From a checkpoint of a small mixture-of-experts model trained on Wikipedia: 64 experts in each of 11 layers, 6293 steps.
Below are experts of layer 7 (counted from 0) of a mixture-of-experts language model. Rows are named router (the router's row for the expert), gate (a neuron's input weights, with its number), up (a neuron's input weights, with its number) and show model dimensions 0-127. Each number is 128 + 24 x the weight over its row's rms, rounded and kept within 0 to 255.
After each expert's rows: a language model's description of what the expert responds to. This comes from a sample of Wikipedia text that the model never trained on.

# expert 44
router [108 113 149  86 139 135 125 113 110 126  92  96 159 130 156 158 155 149 103 125 129 123 166 114 140 127  98 122 159 146 148 149 151 153 103 110 138 105 135 149 101 108 125 132 171 126 141 159 111 100  95 113 154 133 108 154 171 164 145 145 156 104 126 133 139 168 136 118  92 121 128 112  90 162 133 127 151 146  90 130  99 133 194 104 138 121 173  78 140 154 150 162 139 115 110 131 112 164 130 138 172 150 127 103 144 115  95 126 116 159  99 163 162  95 138 106 151 110 154 168 130 174 136 120 118  86 142 136]
gate0 [ 85 103 164 126 121 124  97 118 111 125 135  92 140 188 135  94 125 103 126 118 116 136 108 151 173 117 164 130  93 142 118 165 160 123 137 186 110 119 150 120  88  84 154 119 117 149 103 116 130 137 138 131 151 116 129 119 130 151 126 156 118 151 126 116 150 124 148 146 118 123  91 168 142 122 130 150 151 107 122 124 116 127 155 118 120 119 136 154 136 166 169 121 141  90 109 133  95 140 119 102 160 156 123 182  60 147 121 124 175 153 123 127 115 118 128 128 123 157 126 161 103 154  90  70 162 124  84 105]
up0 [156  92 140 136 126 100  90 108 127 174 123 111 135 138 125 115 118  92 153  81  89 145 126 126 155 122 152 123 111 116 128 137 128 112 113 141  96 145 136  82 106 117 122 105 141 121 120 147 125 150 158 158 153 101  92 118 145 114 138 140  82 124 135 132 145 136 116 139 145 116 107 135  92  81 183 136 139 146 151 123 149 105 135  99 129  82 138 148 167 154 142 116 131 126 144 133 128 164 105 102 146 137 115 138  62 136 103  83 157  99  99  80  71 104 110 162 129 140 141 177 142 150 113 101 107 149  88 149]
It responds to: Punctuation after labels and numbers. Colons after infobox field labels (Township:, ZIP code:, LCCN:), sentence-ending periods and commas, degree and prime signs after numbers.

# expert 36
router [137 122 122 111 137 157 156 108  84 159  98 110 133 128 144 165 142 153  84 101 134 108 157  90 134 127 105 125 152 170 157 145 152 141 117  95 130 102 156 166 118  86 156  92 156 144 163 146 141 157 119  79 159 143 118 175 183 135 125 143 115 112 124 137 159 158 155 113 103 164 128 132 104 155 125 125 142 131 111 104 121 129 125  85 148 129 182 102 143 110 125 153 150 113  95  96 142 147 138 147 141 120 154 111 169  79 125 119 130 143 120 146 153 107 158 134 165 101 150 170 122 159 109 117 111 103 134 114]
gate2 [147 160 130 153 131 143 150 108 124 125 142 127 115 169 127 159 116 120 114 161 117 113 152 105 106 173  91 124 118 157 144 152  96  97 113 172 159 152 153 157 135 125 137 121 142 142 131 127 117 107 122  73 113 129 107 151 147 151 117 111  86 148 141  34 106 157 105  97 111  97  89 131 107 116 123 171 110 100 169 103 115 149 131 149 135 138 103 170 145  97 141 148 104 162 162 106 158 137 143  96  97 108 145 139 109 116 137 148 129 161 123  92 130 124 136 109 163 133  92 165 118 162 132 136 110 125 118 118]
up2 [128 127 121 126 115 123 105 128 129 129 114 151 139  90  98 148 129 151 125 142 100 135 117 112 107 156  92 111 141 102 137 125 106 122 105 112 151 125 122 109 131 107 162 144 165 171 158 120  98  69  79 148 153 110 143 117 112 119 180 123  99 134 137 136 113 113 135 138 124 161 142 120 134 122 142  97  99 143 151 117 136 133  81 141 175 138 144 100 166 139 166 106 131 165  67 129 148  74 128 119 134  87 154 180 112 119  97 100  82 166 184 138 125 119 137 132 116 167 144 127 141 147 117 115 163 149 158 153]
It responds to: Digits in numbers. Digits inside years, table figures and coordinates, plus degree, minute and second marks, as in 18-5-6, 20-1-9, 4°4′38″.

# expert 52
router [103  90 176 108 132 122 143 137 117 140 109 111 147 145 154 155 152 161 129  94 151 115 123  98 134 112 112 111 134 140 118 172 132 174  90 130 144 120 161 195  97 124 118 107 159 113 150 131 131 135 130 135 112 183 118 147 131 131 114 145 164 115 119 171 139 156 157 113 121 146 179 131 140 141 138 125 116 179 116 129 114  98 127 108 139 164 125 107 142 111 120 165 163 119 118 107 177 144 126 145 152  93 165 107 152 121 102  92  76 140 121 148 130 106 114 100 128  93 171 139  95 166  94 124 107 124 160 130]
gate0 [109 146 175 140  98 130 127 157 131 103 117 127 124 114 130 131 126 124 146 154 133 185 117 130 144  92 166 122 120 114 110 133 165 182 120 166 141 143 124 110 145 148 129 141 110  76 121 143 114 122 157 112 147 111 151 114 156  86 110  92 127  96 135  89 104 152 166  97 124 131 186 141 134 147 165 132  97 154 129 130 142  79 134 128 119 172 113 143 133 162 117 141 111  74 171 108 131 128 112 154 116  95 130 145 120 134 147 113 105 113 118  86 177  89  85 120 116 100 112 120 102 121 130 135 168 147 164 146]
up0 [108 137 129 143 139 133 129 149 113 142 124 123 129 126 150 122 156 140 137 113 151 109 126 141 160 101 168 134 140 112 140 135  79 169  93 117 120 151 154 176 153 177  89 163 105 102 140 104 139 124 114 103 107 128 163 100 129  92  82 133 175 126 183 129  95 128 155 114 153 173 154 126 128 123 130 170  80 162 121 155 121  86 122 124  81  79  94 128 148 117 119 157 112 116 141 147 130 154 123 131 144  85 119 102 119 168 119 114 132 128  98 112 132  81 135 122 132 105  89 119 157 123 135 151 172 156 125 124]
It responds to: Word endings and suffixes. Final pieces of words, especially adjective and adverb suffixes: somewh-at, -ially, -ically, -ful, epid-em-ic, dang-erous.

# expert 63
router [112 135 170 101 149 131 156 146  88 155 113 102 167 123 142 163 180 143 110  97 115 105 148  90 134  93  83 140 144 143 143 151 169 145 119 117 112 122 125 154 132 108 129 111 161 112 143 129  95 147 113 104 155 141 107 132 146 109 129 170 116 104 111 133 161 132 155 119 118 123 114 130  97 102 126 146 137 153 115 112 108  90 143 134 132 112 181  98 121  86 134 141 172  90 104 116 164 137 142 176 128  79 165 120 155 106 105  97 114 145 107 135 156 124 147  97 109 125 166 116 143 135  89 100  87 106 169 128]
gate0 [120  81 120 105 141 134 122  81 133 133 128 131 137 176  87 168 105 115 127 140 152 153 158 109 139 124 123 133 135  85 146 152 113 106 151 169 134 174 142 144 144 116 112 131 179  99 136 114 172 136 104 155 136 123 127 115 118 124  85 114 177 127 124 127 169 126 112  84 149 130 129 105 162 133 100 104 110  98 134 110 135 131 111 147 127  91 145  94 116 124 187 139 139  89 139 124 114 105 138  93 102 131 139 175 144 137 110  97 143 164  83 121 139 111  61 113 127 131  86 112 153 113 104 134 152 142 125 102]
up0 [172 104 142 135 143  94 107 103 157  87 155 113 126 122 108 148 112 121 133 115 145 109 131 112 122 142 153 131 149 147 123 122  98 115 101 114 197 155 130 114 103 155 106 101 107  98 134  93 138 177 106  98 151  93  88 158 158 178 121 136 157  82 107 140  94 138 118 122 136 151 162 157 133 131  99 112 125  89 113 138 135 124 118 119 131 129 153 130 129 136 191 119 179 106 155 157  99 178  95 180 118  97 130  89 130 117 129 107 141 137 156 112 123 141 126 125 107 126 122 153 140 146 135 150 160 112 114  92]
It responds to: Inflectional word endings. Suffixes finishing verbs and nouns, such as ists in consists of, ed, ing, es, ation, often before of or in.

# expert 43
router [140 112 151 114 160 135 150 115 104 176 130 130 137  96 137 143 130 151 110  85 126  90 143 122 118 121 117 105 183 170 127 158 146 168 111 101 151 134 146 175  65 101 141 118 141 119 137 156 100 159 101 108 144 138  89 139 128 132 120 128 141 121 116 178 135 142 132 124 127 130 163  97  77 160 131 132 122 171  81  91 121 108 146 122 140 153 137 110 146 132 138 165 148 112  88 137 155 142 118 135 143  86 149  92 131 150 120  75 104 139  90 127 125 124 138 134 153 119 180 113 117 131 128 143  87 111 166 109]
gate0 [107 101 145 127 143 146 169 145 136 109 109 140 177 153 115 122  72 119 124 129 146 110  84 118 156 122 129 147  70 122 117 135 146 111  98 144 156  96 162  84 121 121 163 145 142 146 153 165  84 138 127 130 150 142  82  88 105 144 154 106 135 138 159 100 143 126 126 151 144 110 130 140 185 142 129 133 116 121 127 136 148 132 138 109 154 107 104 156 118 143  62 159 149 152 113 132 154 144 127 120 181 122 189  88 112 133 113 156 108  93 117 113 131  94 126 150 114 117 133 102 104 135 134 133 137 150 159  95]
up0 [107 113 129 189 114 110 124 101 122 121 126 150 163 118 151 131 117 146 186 143 120 136  69 128 134 117 136  99 156 119 147 149 138 133 141 129 164 113 125 130 160 102 135 141 103 151 152 148  60 123 127 153 143 110 147 145 130 154 124 114 125 168  91 119 103 154 117 116 150 156 136 148  97 107 103 106 117 143 155 163 103 185 137 164 114 129 134 156  79 163 157  98 151 147 119 153 153 139  96 140 126  87 102 115 116 133  84 160 150 135 150 139 113 109 145 131 124 139  94 101 128  88 109  74 112 119 129 158]
It responds to: Mid-word letter chunks. Short vowel or letter pieces in the middle of words and names, such as Chall'en'ge, r'ural', post-w'ar', Edd'ie'.

# expert 56
router [114 109 134  94 143 137 156 131 107 169  95 117 148 151 159 173 174 160 108 108 121 124 154  94 156 125  95 128 155 137 144 148 139 163 124 116 117 125 130 163 104 125 130  97 192  92 169 140 119 168 122 105 123 131 133 176 126 123 124 174 140 130 116 144 153 128 157 111  92 156  99 141  86 132 128 144 130 146 113 111 130 111 127 104 142 121 185  80 135 105 142 151 168 116 143  83 158 160 138 160 136 105 135  97 165 132 123 100 112 134 123 149 160 133 131 125 159  90 159 118 113 160 120 108 109 115 165 116]
gate0 [132 118 157 103 153 123 193 123 131 149 115 143 145 112 142 127 151 151 159 113 154 110 150 138 135 126 110 161 190 111 112 134 140 158 100 114 158 145 121 110 130 136  84 139 129 156 141 166 133 180 115 122 118 144  79 126 151 102  81 125 129 127 135 105 140 170 121 113  69  82 111 150  87 123  96 104 173 134 128 115 135  90  87 147 142 201 136  82 133 104 137 144 138  97 119 142 141 148 144 118  96 103 112 125 153 136 103 129 144 137 117 140 151 156 129 146 118 118 115 150 152 142 122 112 124  87 124 149]
up0 [112 135 115 138 127 124  89 120 139 141 170 120 140 143 117 136  99 131  84 188 123 103 153 139 126  99 152 103 130 147  99 102 131 153 137 149 127 124 110 120 117 159 121 131 170 114 137 158 104 140 148 111  97 120 136 129 128 165 152 122 172 145 105 114 155 127 179 110 119 147  95 144 136 155 155 137  94 118  52 111 105 109  90 107 140 134 176 135 147 142 176 134 123 174 130 169 147 127 131 167 129 145 114 132 154 170 143 120 151 149 118 102 129 124 117 123 133 105 180 160 112 114  99  89 142 103 148  79]
It responds to: Common nouns and proper-name ends. Head nouns and final name parts, such as States, film, company, city, Scot-land, and the II in World War II.

# expert 8
router [ 97 103 129  99 121 168 143 125 124 167  98  77 147 113 151 186 136 130 117 119 118 106 150  79 134 138 131 115 106 151 122 170 158 163 132 127 103 109 138 150  88  87 145 127 163 130 167 128 103 126 115 105 141 159 103 137 149 152 125 138 141 125 135 137 148 141 185  96  81 127 112  96 122 111 115 146 105 130  81 121  98 128 155 135 123 148 148  92 155 109 170 128 145  85  96 114 131 167 114 153 103 150 139 132 123 129 117 135 112 141 117 146 189 122 155  99 139 119 148 147  99 132  86 114 102 143 151  93]
gate0 [151 112 141 135  96 137 117 138 174 156 113 130 149 115 133 150 173 136 121 131 142 142 145 133 122  92 101 152 148 133 109 139 134  99 134 143  69 121 116 148 100 154 139 133 148 154 119 158 194 120  73 137 120 131 136 131 125 135 164 114 154 176 149 166 113 136 164 171  86 132 172 110 112 132 121 101 127 128 119 157 126 112 135 100 145 120 122 158 159 163 108 133 109 155  69 118 135 173 116 132 156  92 111 171 167 116  70 153 137  95 112 159 151 131 100 130 106 118 139 139 153 141 120 116 153 133 147 134]
up0 [126 152 117 128 113 141  99 121 147 138 189  84 105 143 173 117 104 110  83 186 143 108 144 107 142 162 124 100 174 112 135 130 145 119 136 120 122 148 147 203 147 122  84 158 125 110 182 120 146 129  91 105 131 142 171 139 115 161 162 160 119 121 148 133  92 155  95 155 119 117 121 149 119  84 132 109 113  94 162 147 139 146 154 153 112 143 123 140 134 112 120 113 110 128 121 121  99 137 108 123 111 119 161 126 132 132 145 146 131 163 124  92 141  89 122 157 104 149 111 158 118 111 170  97 142 129 159 111]
It responds to: Prepositions and closing punctuation. Prepositions after a noun or verb (of, to, in, for, against, during), plus sentence-final periods, closing parentheses, table pipes and line breaks.

# expert 24
router [131 115 118 105 152 132 146 121 117 145  77  78 143 121 141 147 132 159 109 110 132 125 159 114 111 102  86 120 164 161 112 152 143 157 112  84 130  95 147 150 125 111 130 106 185 103 151 161 139 144 133 121 144 144  87 138 183 153 147 132 151 132 111 150 163 137 152 131 104 117 132 129 127 155 140 139 131 149 100 114 110 102 189  89 145 135 168  95 147 123 148 142 165  89 121 141 117 161 158 148 158 123 129 109 135  99  97 133 126 179 100 160 169 108 162 115 150 116 166 123 120 150 103 141 100 111 156 133]
gate0 [121 120 143 137  92 125 151 119 154 127 111 164 164 119 150 132 146 134  91 131 147 125 183 128 134 120  93 169 142 131 115 106 104 168 111 106 132 105 137 120 132 108 103 123 121 111 102 110 126 107 137 140 144 112  77 141 137 137 140 121 120  87 156 129  89 111 165 138  92  76 139 117 119 163 128 104  92 169 114 136  98 122 145 139 133 133 167 149 102 153 153 132 204 108 128 119 124 139 138 132 150 103 157 131 164 118 148 140 121 139 115  58 116 167 102 146  97  84  89  87 128 119 111 116 120  92 122 161]
up0 [149 139  97  95 160 183 129 143 155 148 142 100  84 131 123 135 110 140  95 140 144 151 112 130 133 138  75 145 110 152 124 131 104 121 156 132 120 108 147 118  61 128 141 131 123 127 117  89  95 138 101 154 153 128 103 160 147 114 141 132  97 127 149 123 159 161 106 139 128 158 139 118  86 103 127 120 134 111 133  90 135 155 154 149 127  93 166 125 136  77 143 120 118 167 113 115 108 120 166 124 127 132 146 168 112 158 133 127 117 132 188 164 134 136  98 166 124 162 138 175 141 123 184  90 125 128 102 160]
It responds to: Table cell separators. Pipe, colon and semicolon separators between cells in sports and statistics tables, such as Total | Years, GP | GS; also sentence-initial The.